config.yaml
n_experts: 192
hidden_act: "gelu"
norm_place: "pre"
qk_norm: false
dataset: "wikipedia_en"
Below are experts of layer 3 (counted from 0) of a mixture-of-experts language model. Rows are named router (the router's row for the expert), up (a neuron's input weights, with its number), down (a neuron's output weights, with its number) and show model dimensions 0-255. Each number is 500 + 25 x the weight over its row's rms, rounded and kept within 0 to 999. Numbers have three digits each.
After each expert's rows: a language model's description of what the expert responds to. This comes from a sample of Wikipedia text that the model never trained on.

# expert 62
router:526446494537503533493531510555494574534463470517536487518490484523470502509467508509502511493507469514455489509482482492512508502476470461447553457468459490516516491464539463506493459498541523519502528486512495496509502514500485534498503522473525514526520559484495478516527514512498452499476495512499475465523496482505502492518513471480498475456503465500509545472545543530492522490505563538504526525496521489491470518477496481517480475554515520491535522568513492506491478493482547512504489482498494514523494509458515498517519525502494518464519515518462499570486467494513505525497532497496515515538486529505514510531505499490484453483526509494498485518462501494492474514474508457517517467466473517495525468483460440485501446467495526457509467497491485491552479497502525
up3:525501465505486494476527500500505509467485474508492450510510451517502483507466495507500480506524509488458474499504503505491497477531499526491523478496513499481507508475510496558492460517514506527470473487537523524511550507542483513495525515455526502548467465532483549497522512510468546490479496466516512479506540563463517495526459474500482535491483513493481525487499507483505499497510475494467470541495510531524497521497495455509485509521523492458452494500466478526504502428484516476526494514522445483472501513501561510515545507467416497477477512542473520515492467480497498508525497531496519515455489471546494463496503524478509473471483497492463495511506545504488502542507537492458472486467498503499517497469478503515541492520502466483512438530509440450488514511463540
down3:503487491471528440517524537508486508463489583518494480505516486546503521470513497472473449535471522534509533471476451512516475481527503496438515548497492532530473514494485538480501508506507505506524434492489479507482486534484430500506502507499464538530526518513529495507545522493507507467488511490463501479477499527510519528522475481515518483489489514495458459514475496521494514458467487511496495465501512488528499536507476528472541493494486514504488483486531509468515513512470532490476537483501521500537495512487499502501506473496463504551481508543535499502462538489455506474521491483464544466457499537511490539485486508501527519530520522498468503535496556457525493497466486479514486482428429464527505481505509484482512518496521505551502501517478503529497505485517498
up4:496507542523458507503496489536480488517568477471482511501501484474500513495492486518484508526477483469518494484509493478517490491498470484468521480475495521522489452474501475516449472488532532534502559482474525452537494506461500483478506539475500464527472534558468494517502515497494523478459521490498477467511476531523508447536506472531507512498457487459484531465501548439500493511503521524467495504505491484499533478511510496506505440509477472527514474540542501517492479525417494504534488468555495539515505491462454535501507526505514512474506524513525509519473527514514468538510483509488523517550489522501505502479491518519514457464550521503489491553484479528522489512473461489518517484499516497482511507518505553513509481489451483478513501562486495501498484467510472
down4:551517489472519454548504521531527530458448508475519529527484504498530504515574514478483464475464483464522527455486523514512525491525419545519508524487515493513529483508521522509500511509526511509495511490539477497479497485482524489507487499519521524511475497506529507495516529486500506518497477468498479520502505517536545474496496474493482486511448494469494509502531479476529507508471487496493486511489455474486502462450490498514472514465490555532448504518506507468496488545549476527500469518453476499513497489449539546469520547479483450488498541502484523509463500534467528523473492473537490511514493524481483478471442494555505516483509561448525496493527524489498484496508480440514507470500528516498508519505445508510524477506493497524508508514486512506486466502497485
It responds to: The preposition "by" in passive or method phrases, list-item hyphens in infoboxes, and sports words like Premier, Head, coach.

# expert 22
router:540507490510517497535518519501510545541556446519522483489502514516481498441443491504502475502500521523436491489509451504480472485509496480481539451480458490536527499524491459520488502512515475531535501497536454519500491494488564526503522517499498500489528464459447508506498506520506471496515492462489487506492514506521500505506502502526494470504471489486502541487554471449521496486487508541523494491430492509548490528516501504504485459497485527482519491549493511517525518462512518507509539492494495491527470521511535464481485499521519530495477483507512457515518487514494508514495565459497479506513490502539510449560460484491501488486539492490539495532503496492527493492496518486483511495460466484471499469472489421487475482515492514463527454542476509505515501479493550
up3:483517463454509509516536540481509504477493520536512496514527468502476490493494490513502498552481546538475510512471467539475477511506468543499506534519452505503502503492458510503493466473506501503503509481438510440496515495439495510476499497509441473557528498509456544491477513522537491506535470488533483470539538499475517511450477482498465502486500513497500560491495553515442465497497529526513517469501482443451495521499503500492512471505479472476502532527509489544508555506486540525531527506526512521493490476506467521515486488515500483507461527522521495545481493522486464485519503458497483492477555487487531484484455463470488506483498483481466506513477543470506525518518477483462468521503503517474486506517528533502536481499513504539478479512498467527501516516456517
down3:480517455523475413521540481509525509539518462478452459507486502497529485516495524508512537504521527511493493442503510489486504477477497496497479517505508449483495514479515465461518484477544515495521542491523511493501460475499511483507509456534516477527502465494493513503509477507500455503468472485482465535450477484467536488560494496503505481520550516488517504526491506518532509509494471529501529506506461500496499494473556474494490522489507459517486504488501504477469544504499494514470486507506517530512490478568497521515514533470515545534525537480532477526509503529464532511487529480510494529509515480496518477528491505478532493530484481494541475499489493501517461476492437486514471533501514485538497485526489488522435506506500453548494558488559457499517491475456465
up4:502523517485518528546505524487514466468511465528488459484517483490506494474484483493468486522503473490459508466469513516501453535489478497506515493461516513527526526518474469507506480483467477492503490497524500544483493417452524527521575471482485482487513523499489524527503478494544513470488491496526471504504559518543501505467472511469488519519516495487469518471509505525453499476533532455582482523490502492457473525528482512525522507547544508525557512517546521505511487467523472497528490493482493516516483487456479508500464508471503494477516502490495489528499466478493466495527502468496453535514522520442507480505472498532476491512514476523515572494464525522482514505528462470527490509539483461501503512491518489489513495498558503502500484483487487531503467492462528
down4:465476515536504478463501500489541471511469480479498527502487513483472523494496503554488506486550549488486516515519454554500470542522466509497518499496540494442512482525533535503478482471467473518544501487505481487524515485484456512518496501484506506503505487521495540465482534529488494529503491487488531516488521518524451491488498461518503554527498482529521487584487513499510516529525504468439486510457497472541485510477502502528488503518505444459499470533492524496492501492503494478454480483506496508498493517522486518480496520496567538521489505545528522508463518495461507508472525472514474492457486486492533481521476500567535491510487528500532475450461546469498511492496478470489493522449524468515531510473500509522485472510526488511464456454521513504490541491499512
It responds to: Closing parentheses and quotes ending list or table entries, the word single before hyphenated compounds, and College, University, Church.

# expert 61
router:459516485508487511538524518483528531499511455539540465463474550476456483456473521550477472492489564506468488518534479507515513452463478450508539489472460496538494492500507484489491434480525494487477534502471501493480457522552474487498515479490540487485522536494442501542506525521517503466450455460498505488506499507515548493511503534496478486505462520521512551478528508527518528479491496542521486494487471476514524538490509465546499480515461511534518475531491505543505477481495550485521477503468488482506541504488515464509531493492494511487497490519533465528517481504512496499512522479516469485476493511504503467494506478474485529474552478477512501486483508499517488481530507519521500517500511489502485463459515452479509474495505546491531499516491500482551527527484552
up0:462513488479530539471532530484524514533551446525492497491475532485514465492490490469495538527483505477477542475489483504501500490482486530456509484518490529537496509513524466491489494482533509502501513471510526491478534529467524523494480508515452522508458492553474514472516498474474515513515447499468535481509559516497491499491505490531466513501482470520515500478579528516492515493504464500425505536516559547457504523477504496532476475538505489489515494528495510512464515514500488481504537469500501501489451500473485510526514523541484478479529524501456487529497475504553524511528473507533507509464483496485522496470478521468455475503509456532463487484509547479518507520539498504464480521444480491494540500538508506502511473489466476517529461532518517475479493501460488
down0:514509457480517482526510455494482481542506505502499497487524497475484532529482544538509500463511520485475513457524463491521524445458494517489492476533488488530519515516484508498486509473516464480504492518486550491473465529491521520519458494560499475496493477435431515499476505500451484540471502535506485466488532517529511491521470511498489546494491485489484520522492505534529532464524449490508554492477503533563472493503518467499520518503519482472436489490492548560466542482522526517485508489496520508522524514525512474515469474481522499510478512523514485481492479526472509543504478530516552500490509528491506527516505502515483469479504500543491453485486487458486468505505524467474445564457494509492490521514497528544492478525510493494451527503518515484510500497489480
up1:513482495470477510502529498525542499465527528497522468465486509475487525481499500496497485494568531502485499466478490519495476525476535449478502512507505480496526482511509492508489493486528541505518492486513537524490464524460544518509538543520486473486475495492467522542503456526514472456508513462507512538514485503475481503472479531515468509527534511519479550514517490478499552535471495549500515481522510529522502449538529528517438486508523501501493453520501503513504500485461498473542518521540466514478477521457492510528490526496478489508529519470492491469456494515485487476465509536518539468491512496488489508476481494529469548457513449510478505567455462478548496478479475534494477509509457514520535468495468497467495494509502560492552492509489466508512479487467509
down1:515496528500567498534553499457525472533486514519523523516488513519539457500460482499485537560495510490472484505483514494498483501492487508490510517501496504499515493491481497540486460508545521481478513465500495529521488510520511503483505469487479522471489488509529482496501522517510457461510494504528564535478485495508496471507478533469501507487490461542498491510489495486509454461473507508447463470475523496507540478535493520460513517480454551459479523536511492488486527526538471503491551481538494498510486507532496488486510485479481496506469518548530502512537484544543497440502514563524438522531496517496510505478517513492483508512513496490446492465480503501474533490455493474488524470486492427539527482472548473509521468468484486520502475479518521522490511556486505
It responds to: Word pieces like en, de, ne, a inside or ending words (thickened, untenable, Insecta), plus numbers in table cells.

# expert 26
router:510508556500505505525511530457450531523489472512524536484489498505493487491463454568508475476475527492464466510484468507549492480490493461520528445485504517542512486498480466520532475536544474523482534441508495511499496455515497524498484481482478496494523530470465497551467519518485477500501509529519507495498466515506509465496516464508488482488493518484459512485498488504535523463533538521519497503494503479511522510495511483534498476521484515499472522537551502506471519446523490557570537493512493479505493537461517449513506477507472513473502514496463485533504517521546501506490497467475472525517491536522502497496522531467526457445520529497463471507507497480482499476480503550493508475515515481455474466499492449502487493516492476497515457537484495476542506509500546
up3:467507528480533516502504545491498481510486539546517485505481498490530526537487501518503477482525479488477490487451498481503465518474468525528506505518474501564506475482466485460506460484496512519523478477517471509513495448492519536510500443489469526487483487466499466477477503515513497483512558498468514523552488508537489504501501523508492474489496466461491518482510498460524458504489551560469463483512564536500500488479516516532482510586487495473493580511508478482470458478496491556511543556509465517507480516499487523497525474482516495504498524493529496507501502529506525476475514481503508505461510521484504518514494456524485424481505516529466513483492512511512461513508478494471477483496436503496521500476487516522525474516510478530505513516492483515493468465470533
down3:483516523460530512501475530492532482512549499502471508501476499451524520511472490483468495489541531525521546481522487506475508520498500497467448529493447493509506489479511449473495477516489500519538499519524542510549503483503500523501508508502514522474495515501527481534512499478488477571517516473524467477484498502472475535508521471483467498486529494527425512500499457447481491513501502485488521517479515479439512529526555453503480536436509485524552506490517471509434465477571510494507480521527502487532522487503515529539518462524486471511488486513490467470511483514513515502526539511502492527501515500474506539519497512456479510505494468517481526501483520466513522536459515493530504506499513534494507518436514482506472476475468523464490532494514476497492487539461524
up4:513505532479476505507526490508506435511482482475514508463516521455513502513460515500478490527511493500477495491514446581469458511458522509502506469494483498496530483507503522494494497445490508453467489534531556492514489517458480543512487498543492473483465543504465518512510502529493486510496505513560530480486493482476464464485490456551522487557512518516479520468535478491538480530505486541504493484515495486524504485520489489531447493495503505495518479503506511484507535454495480486540510515523510509513509561528433513504497490509476457510523487498533484557480522560535526504490484475506509485520523478478522532476499492521503476504494495497487491482465488452541475489559526527539510551503516499481478460524473500522533508483461490519504500464498483478507481484464496
down4:503534501497482523489468518476446488495478514484491493502472514519448498498454525489504442530519477528449465485492496525468477554528512512547500522535508541534539489465470526480491479517495492534547518469517490489510529478513492463467560494483469472548541513469485520515477522539502475482479510539513521515472501472450463474505520473480539522550493515493543493472472514511488505512493500461488521525523452487486474498532488496475527483512504538499504472543511488499496527496455517541458515493536534498462526519481519521515508523511477538507482489479461471498507508496497514509511471503472537517467508517541517500438481506445462509466475525496483500532525493495466495521527524475517487493498524477491485484499511466473501547517514489533532524489523513519468456477524505
It responds to: Word pieces inside proper names and titles (Bideford, Bappootty, Javed), sentence-initial He and She, and pipes in squad tables.

# expert 53
router:500487506486487514519555494509503494520527477553546481490512507473465527452488512512463478467516536529478517519507462551530486511487478435517545462443472520505519533509483500462506472501504464507511522465558473499517481499496508494483507486501528501522489541465435517495516521505506463503533512479519496485508485506530506499486524498522517485480504511523490556502575517473550534473485511535499497538492513479510526526506473471531485487494462494501504510545568527488472526463492516514542487504463479473513489513491472518559503501502494508479512495518519476511495495554514504507502517483498461511519477478507468478535498506482525489460537508500493491499427515497497472494518517485482510504486485516498473454485476475509464484435488503482528478495479514467535483481438519
up1:473458513509477526530490531571508495479482517499480504529490540500483517485502464543502514538487503509468519452492479513520513488522511500499513475531472474523560520474461492497538496464515538501505464499492452530533467473469481505515494525521484460520499529504443504493457477538547492474519502501504520481520497485498505519520503509536484474474503499531500454476509521520517485533515513517458454502488488484470524480484516492516530530488510523449533492525502517461542526513481461539515526474526505478514510540532484506531510474516505460459453522474511496503468529553459522521452575500505459522495500488464545475537484539536491464514544509555472481486488508497476484484554505521487499484487488493494492468498494528504494502500478490547504488491493485516494520513470484
down1:541542521483489488494536482479467498502474523493529530510501465503540484505492536493464455506498495523522474496485521496500504468526511493493533546463481532526484484506472520516535492545514508461496542527537506473487472499480437482504512477526468469519525544491485508486486526549513449493448466492516500522429535479495463540504488467431497507510497485503495542514483520488481513486495504470505510502473515480453487537446504517539481493490486513532507470502490456480452459502494490563532528588489508528504500469485512527522529507480550480502514538511474488551505510493520531520514497502530517503527500506510462517490520526491521519516523474464506495493448484500528506508461485498484494482509525510497495456493527478509468504492463487478509503536476496509457508505520510
up2:480467472522491505450522516516473530482475502562478483496532542518481491489496481515505504503490494577486488512471478532475501519542520508526524511521455481515501494514470501505488504512480508477449509537491494515509473512487509513490489482469440543512485498467473482527488459542452471458476477491522527513512505477495498502454497474529511479479457460473535553470492495495516513517495517479505503497480485470464508537459472510483531510508455513502485497507499470529571488485523500457559501492528511510505504475485505502549558514506527478498489490535530514519448482498523517525528511506514535516481498486545483517479488487516498490521526502512463470480500512555486486440475484512510464487486478522485517496483510469466465524416523502538516517485538495505517488505476523
down2:499516520489526526510476515516504478472514485476535496475520492489531564458494522488495485504545509504526486486475489509514509493478508526490514542487518464501484504458493493471520605510472503513493454473442505547536499519475510492540555498508489506481502509468517487558459497495461475494534507514506458521502494505496456525523482532501529473503447499486466525537486523534542457458481443517504474512481489491494498489477530485516507477472477497464482493513476537505476549486541545524472505491483502508550504487492447507479491500473458500541490491483479545450507511519488468517486518484499486476527453541490489512500499522538508479471467502492541512512498490512496526493472499490481512519472550488514474529463504503511467504516496519491498511524464474490543542512524524
It responds to: Word-final or suffix pieces like -ter, -man, -ler, -ford, especially in taxonomic names (Icterus), plus line breaks and table pipes.

# expert 30
router:496505498485500515542526536482494513526505459510513457515489494503484497507482508545444466449486529548479461495533463521536495471458468456473526456478442503523502510514491495515457451519502506512473496502492491508505513486525476507509487501495545487494463538499513489528489523481493486497481491507494478502496520537490477516502537492503488499498503519466504509473560516501565535504463486504485533464492474470502535496502492466536468493516459503486510503532552496530517501447510560488524522492511530465537504487472470500512515478516492509485505473509498496520501512525543523510505527491451478465509507521470530456468507524461529482476525525493488475496527528518509487463507469515515457510450475516453497480480525429498485504472513512494479480560474514460509488551501541
up1:491487513503481502524469500501496458475506456492536533441488496458557494563510514523517516480482498511498493474537536514529550528502490542508528514493509480513539525451500468466532538500447520491494486492530490512490487494446508545496488510540505489476479549470494507511497484501516485470514538484463470526514471458518492485533477498525515524509462495503507493499519522484520465521490525539508518511508481490488534538483510460497457469524458493504497497505510490491515457503456473535532484514475523515500480523519489478447548516480504515506504504492458455537492536536474504466536514462484496489495488533464442503527503484509520506523515479506509494514535494512512523507524480474519508424509443471480534468494481502512473510500485550476527484480492509458503553525490522
down1:489530453534466485455490500473495504556500495530492480497501474544466515483462512475563522497497478554508489512486485538474526510485499502488526495519512489519527480531501502500494540520521554458546538489490514474499509539501500493478509437482545472526451486467530492517501513527507489528471519520508570473497515490532524537529471479514499499478502498529504495460495464513509502486515493522510479509466477479506455540472514480513524503497490475459507490433461506517476497496514483513506563512479501499515493458460476445487491523493554464487537497461494527482471502488469539471506485507515494494516504483517525498473553520504531466519518457482501535524508523497545487498509523510496504534503517481504487490448487512519533437507496469524502488478446494481491532512489507
up2:488507550535495505515501466455447514503489504537548535508486482497509502540506478470484487449479521500474513553495488489503532513484544508473508498481516532520522481528468494511520496498488541520539510441518520502491498452474495511491498492528475500502541539502471524495455457488508539527491497504515507517541460446521466543544533479492507497495485509466515479449479516552511488477508533505486512491486506485471559514497524511529501475519495444436490473501499470534500465503505451497514483497482476556516505517487504506507492462534518511487543510507478486532507493455542503518532503475483504521486499542512520489512521514515528488469481512467501522473502508494504568479492508503543469455487467503450512484486499512492506477469471528449456501493462482503489503540490525
down2:522497502504498474471517553521545514503490516520487459516506549522511488526543496489542482490479506499517493450454524536478506524548463492521529513506529560494463503496510493495499483476470496495566520476504473497464473488469469474496487497491484499467458498477472510495505534569491511476519547531469458534475527519535478522480481476488477523530492517472522496451452476471514485493496498476479464480464533501480524535477530474518501509544498501466481517545500506492517498521471496488535521509508531502526480534503483536507451550486518501524484508481489500478528463484519501524521494523511473517534459469520484548516553497445491499492504488460511486513489477503526466522521511500517505508537513482504519454494527524483498476491504505492460501458524479493442487456525474
It responds to: Pipes opening table rows after a line break, plus between, from, both, and name pieces after R such as el in Relativity.

# expert 16
router:470487533529477484552514494564536537514516481507535523463511547508488495510488517511487492514484521505468482494473482517510507474477491447462535451474465475521517539521508435505462486492516506503497514497515450519477477487489504512499520465484516477496544511483457499538523463511503489485507491494497521509521494503528489516527473507535495500518473516512493467499546503497555537510476511555515492481456496498527476538502512482543469506539465538469501520565499489486496519476498489512520469471519531476486496536507515510523498449489497524503496479517531495527526487513514525503551502493485517457472475543562525476520487473470470487457571533499491505532480480492487507468515503512505475484463458537485503491467491507510504464493491488456497490482451468493516508512452541
up2:559498499478481496523505449489520528498519466483485511539515473477475515502494505491456492497461515496504522467534524486539481486452466511527512489499506470503502510491454519498479515507503499527451520525503501519491502533513497517476535428463500482453478472530458504531542488516506482503516501496495537530520498474473491525497503513510525470523510517563514491490580475463528498463511518556517480519537527509487538515453489474554512487522489511522477489518502487459504513497492494506497494501509537468460509456484530535513564495505516540497467553528509487512504518500564515523514525524489511472453526492473478517490458492464481536507536446522470509486523487490503493497486485510524510539501494480487503492452499498536513536489506503474496497490513496539489453480449503
down2:479468510496482523533506513510471511512435548514495523475468508500510526546506538506533503493481510486482489482505457529515454496503531521522505516519477472525525476464482509502441473504523494459555533488479522495474496534469455487500498501476509500491476493492503520542503525453471543490478532511505464492522478501493447525514466509537530512478523509516513515469492528534501477467502518473543486497548514539477507496504510475467505504512449532504451484530504499511538522532521464485520505502463487514480475547485537445523503495517477469539518498515460500537501511450497499512486483510506502559506515495488506470498479511466534487481529502457509501527478505516540490519499525504504476499524456512546481458498521496535494498480450536484456462477497500505430500552498490
up3:507478537514468527539485495487499508518507480506448547495504487496543503522471492498497491480476526489478536461538468475513546551457482505520501478472493505505536501451457533459476468486517541508489495484486490461456448495479532506527529492524511440507531518501461496515517462478531455520514496495499478532512513512498475457526483499475554548500504517510533481473497446506535514485508545521500475486494534476471500557507485487570538493530471513479499498533494490499482492504496502507508488502551519525528503493453497480488480499495522528529531509512481498524525504498531499486540476495502464456486530539464500521538458483457537456503504498499467460482493485472499513474499506466515486507522519529505495472492449485518521531501496445526485523518492528527518499516478482
down3:505495481459480494446518525497487479495478446465511505536514531477478537515512490484527506469502497462502541492551463565492546486510463500456475506478466502462514522509530466495494507509482501491535487502524486501488509560489483534526516481486499517510440506496510496513513512499490495538481509467479489467444495519518513527501544523500502470516503490461478496491542500500525491477549476490511497530500507546509473529534487466515507490495495496498465546465503499522500540444564499584493482490468527458532538469530506512488493559535475488505519464524486487462507555485498499493485469519482497510468515502483502545492508491506496458516488480504479524539458472485498500536505505477521487508442513476489511508512515521470492524523506515542491484522515500454470507494504462
It responds to: Byte pieces inside non-Latin scripts (Chinese, Malayalam, Bengali, Arabic, syllabics), curly apostrophes, and numbers in lists, tables and route names.

# expert 11
router:517486489495497470496529513500487523522499429536510499486509515484449514468490519524504501516528461485502451524498509530518513473475504444507536515481440533530511510482480465499485508519514494501524503460531535505510498480548489508467492479531474504541482505485481536547535506519488474513484493484507508496477533464522475510541488507508443469488470550488476511496541499519547502472509500535554509519479499511512510523566523498504497481542467512495503532534542532466477491456464513472504530467500508454524489520503522513486520479539456516472476513506501459534532515516532497477489515529496492478488438520500528497522521507498483465455511495495486506513469499515528494551527508486505494446512472520476480461507496477494532484478486494467490469533471454494527515520468554
up0:539519517494450497481510530480539545501485528474498509469494518535507491468492511531484455495475510490482486500470526499478506504502504520519487476447498534534478511468524511476523457515490514507524525458508503502492507516506456524480471488492498467492493523495437494482525474498502499480546510477478476497527497499541465501510502532547456517471503514502485517504525504509520474514516543519491471476505509461493521452463496484525522516474533530478496475531478464445539515491491472540523559512505490518468488478529477522481494517505523552504478525487462500521470516575466506490465471467473470463476534515513472495520492491466563498473507555471508531511497454510474502514561521517534514488532495467526505476529460470492514442487498524496472493475503535499496529514509511
down0:500503484518496530527540565553497494475503528474471505511496508489521471494535529543495482482525543532452501515490555494449497526467475538485459487494505463514484504484488502533534504504467486494506491513485463502494504488450517499505512447512501564511547527549498483433473505470502518479523512533534517489528409545515507488452486494505498514454509514485516512478508493567533478516481501522478504497502504478493505474494506482480535520459501501478495470528507488451515518498496542503496493503476471491528523485526542468500542483505473481498458459484495500515477502495483538464485553508482441503516533531511476488531493508509492515541500529476508508510501533513498511507490477512483492487483509461495465495529475530477467449523503477466498512495508497514486526518536492
up1:539519510528538457509510526482541537499484517470527515491532502480454502523484461491452448488486512555489485522482542523521501525464458492471529420484488513532472513504497537501503482459480479537515540489481553490479527512521426513476513506459537483528507483495467451480496535495492504499491492504519468524469498503497484550511508506494473496499530492504500518484534512554536512488542498521505468479473496468495490507498494507503492492500533510491451518508510460479471466500534515530485525498491475512457544480512465483497491463499518507517518543514475510528499441512532509503470487494531493476483533489495471481512495466502534495521511527486497539527536479505503528495523525524532518443489518453523477466529518489486485461493479532548459468504491504531484488499523506
down1:475528516547488523503497505503507527469503516494497552499536509443476455498536526503468488510492500472469499505502566518534488542478509462495479481485483494555533526496519555509514531487505463507499527506547498465470454509495489491514522462484492522510508498526482493450491508497544497508473487489501538506473497478524469468492487536515457543507546505503553467513486497480522465482467526511486489508507524469514517474521466482525491508460509495535434547503527481481502492542486536484478474488506478516520505502532517442524543484544472492525454495481494566521520497454480488497448514499501500499488479499474524481537472467490493499523501498481508494499507502494514540525500526527497496504462510470498475506534495505467481449528449481506487512517516500503468506531563473
It responds to: The word " and" in lists and headings, plus "or", "but", "&" in taxon authorities, and superlative "most" before nouns or "of".

# expert 17
router:465476521505502479501531508487493531490483485497499535508493523512456476526458473505495493520522474511521485474539496522512482478469495526471532461486464457536511539481492475559502488527509506498501531433506478487476516480505521534488492469488500495530471532456471482554492540529500467504508489464488472514516487509556474500473481499512435474498523477511486520500545474488531468470496477547520537498521487478478525492484503490519466499522480475497526520550498494540501482472521489508497538495518515499486453495491506535498470502487478506488489484489469444536508522506505505500526504488472510494497494557536481506536496515459512449464514513512476516490475493458546449514540504510487503461445500465453485484477465479530513462467517525465549479540482513472534526500534490
up1:496494534457525483513472497528529505485507516501471490530487472508514507474486503542493486512522494502484473499485498467483496514485490512473525493502486490502476456486467488529492500446518511504506523483459514499503529546519460565545497486479481487472479486438490490551532506481500467475482524469524482507468518527541519502525491483540543491493550525503513553508534504422541514490512511502478483482508454502471500509473487501517566470505512498526417544509498486496515499458571505529569523518481487532477527536501518460524488514517485541492507510507472507501495501489460496518495472519456509468475542498510482490521518422470466534498508512524466471511489499509476521476482464508524486484476529525481503494510497478495507511518515492494507476509467509468459497503515502
down1:497520514462491473457528516457476500505517514476453500537502527508466467469477479538546519458509484525489473514515460499438523519489472495476483518491457483509526541507465504479507472514489510529510511511496538495479509563460522469489508485485530514539466494502521445498518535497514503499497519452474481458480451480532533481468564517483506500487452480508490500526488551504522491505514524490486524505521508501511502496483524516458483475510489494510491545468517492469470532505497504531457483467542538482474490535508499494527515491509467521521505521521464476514531487528488518476533508509492540539494483496537483488475536537557479448470494506447473505500477490516521523485535473474511490528516474519562494496535498498494509546537481504478510535495487533479531467489484513
up2:519500478507489455510506492481499469521515500490511507529522552432466522550476526497492498521488531552475477512503498496515557510475493539505525476489480508521511488500501486491484508471532494479478517541471509507504531501515471501467501491454502491476502464465498496530537477544545496459522504470501503553459519505511477499458522531489451503460498477527501537480503514547510477490483511521491511468473523454476483533493488500530526482494535483534470498528510520511545509484505468502514539501518553507519518501515449509554508512491475546496506468516541512515525498483533526528502489468467496484471515474490500486503487529562515458498500451496468480517518494518553496429489479548514482545483478484510527477464495477481486450523463501486518515490502462490461490483505515
down2:500517533526493454486544505477498516443496524488489499496477493465522524507483516474471502474501495537515514531541476480516481492477493497539511483478523500451509502503469513494503516531449469508478482502501455496497514499475531481468489483513476497510505488475519513516482497455499502545510523479539441448457538547495527500514466501519490512509472517451494520531502534527519524506488478525504535505545532476496524465520491460490543502471493473507471496468500528502462536495552449472504455500502488534532542484464504471475537492538463517470471481494472509501498541470501482517529497492446492493494524483496472539487502517493510484490519486516516501491481462546474509544507530511475560473513471509538507458511495447504464541518523502507513530538498528557506518514479537
It responds to: Table pipes, "not", "be", "use", "to", "the" inside Nevertheless, and mid-word pieces like ver, law in names and identifiers.

# expert 34
router:481484548474467501521519514482519538492491480478505480517499513507478476494462508486479501455488505501487505506505496533526520522498466463484534497487461469558517479506491468497501484517479489490509495482498488481511522464502520530498469461549537526514489500470477493575539539512472465494479463538503488508477497501543458485498502474479457479527494528500483518497544495503494551500497483539514478520470556490472519533512507451498495481538453507484505490514506499498508462519500518541527521463505499465479503520501523537494454501503480531483529490540506461526511492526541534504508553454491499513486484550501523483520481494469519498470553530508478489511489473531528434457564510500495516490495503508462538481498500509490518495451505522502459479515458471508567475509504523
up0:541518495496519476517515504479520491524472459500517472488503502466497534515488491552490502518500504467500489455467482470490514477536454512548540510516509531489505540479501489478527475503463486522490506499494501507493481491518466547526473508505453501529478489496491511534539516537535501481519495495527531529510454478512471522532548487527493517505465490483531509494508484520492428495481500484478494490466522517490503523494525524564482509533472567511471516526468465519558537466487500494486546477550522484477500474554463529497489471484514490482475510533488466518487490496544508484535496481499503481510531541468501452507478481499457466471525454489482490521471549485512539532512505509473495496474514491518540459524478541486455480501474505472485472512512531506480475481463475
down0:507481487504545548503489522485511487486497523549506516471512468495530487474526514480464540479529492495486492499480525467495480463482485533483524509511501510439521468489510480537541488492529485539505524536455458480512486442529552525527511486482522505453549485485475525508509495491515504519444510496549478538518543477524535506444490516505502510511499493481508530497492495506501496518516498519422472467484528481466529518506508447507492501503461507511501474482492497525501520486538497512508508476472480541481475480515524499538514535516519532485514488551463497515509467469470528476541494491480516478455465501530509473478501464503542508467517521489466500496478438537510510519473514526495538483524460494509451477489521534517477502511480506522505487510464558500485453495502530
up1:547514444522498521518483530573515504528478505483522512489520486493512521472535490499495454478493547515488511512497498533500516498489483483505529483492473517482490420530465496475518443489489530537450508502490484527504478473536499509502515491482489477495501480490515494522586495504505499537502489479455542485504518527519520476496521466513474487473493472536473483483530498470492503490503511511497487458442517467449519521514496453500526492486451512450534522500511513502510503485483482522566495461545510488529489516499527471576502560460488540504470475506470484507445515443502537487469503488522478495512525534469512504486505508537508525478558463479467476529504514497510499497491495478501515474518523510477491511505487527508495502508494520497482498510513457499536508519501523
down1:502500506490529510451482486497476494581530527462514538463497482520483484495455490501479474495526524510506511494532495469499485487531475487513511493490504486509506513509506489498473454547538475540478509496514513447494532511528498489493529517541509524499474495539507447462518498507518495468515498481491485450500470425530503507510539528525527513512558508500486502484472484523489502489495473500535540478512452514518490504471507514523491488551513493490513504456476501495491527441453526533535520538474514488503511488521513469532527488486482509505452496512524478470499469517492448512505481491477511469503561475499501535529577470471482513532484489504514490538557543474497443512480481507508524505490535487498487517486455509498510450500515500505516551515487507453522495511476505
It responds to: Colons after field labels in infoboxes and lists (Born:, Genus:, Key people:), plus on or upon before dates.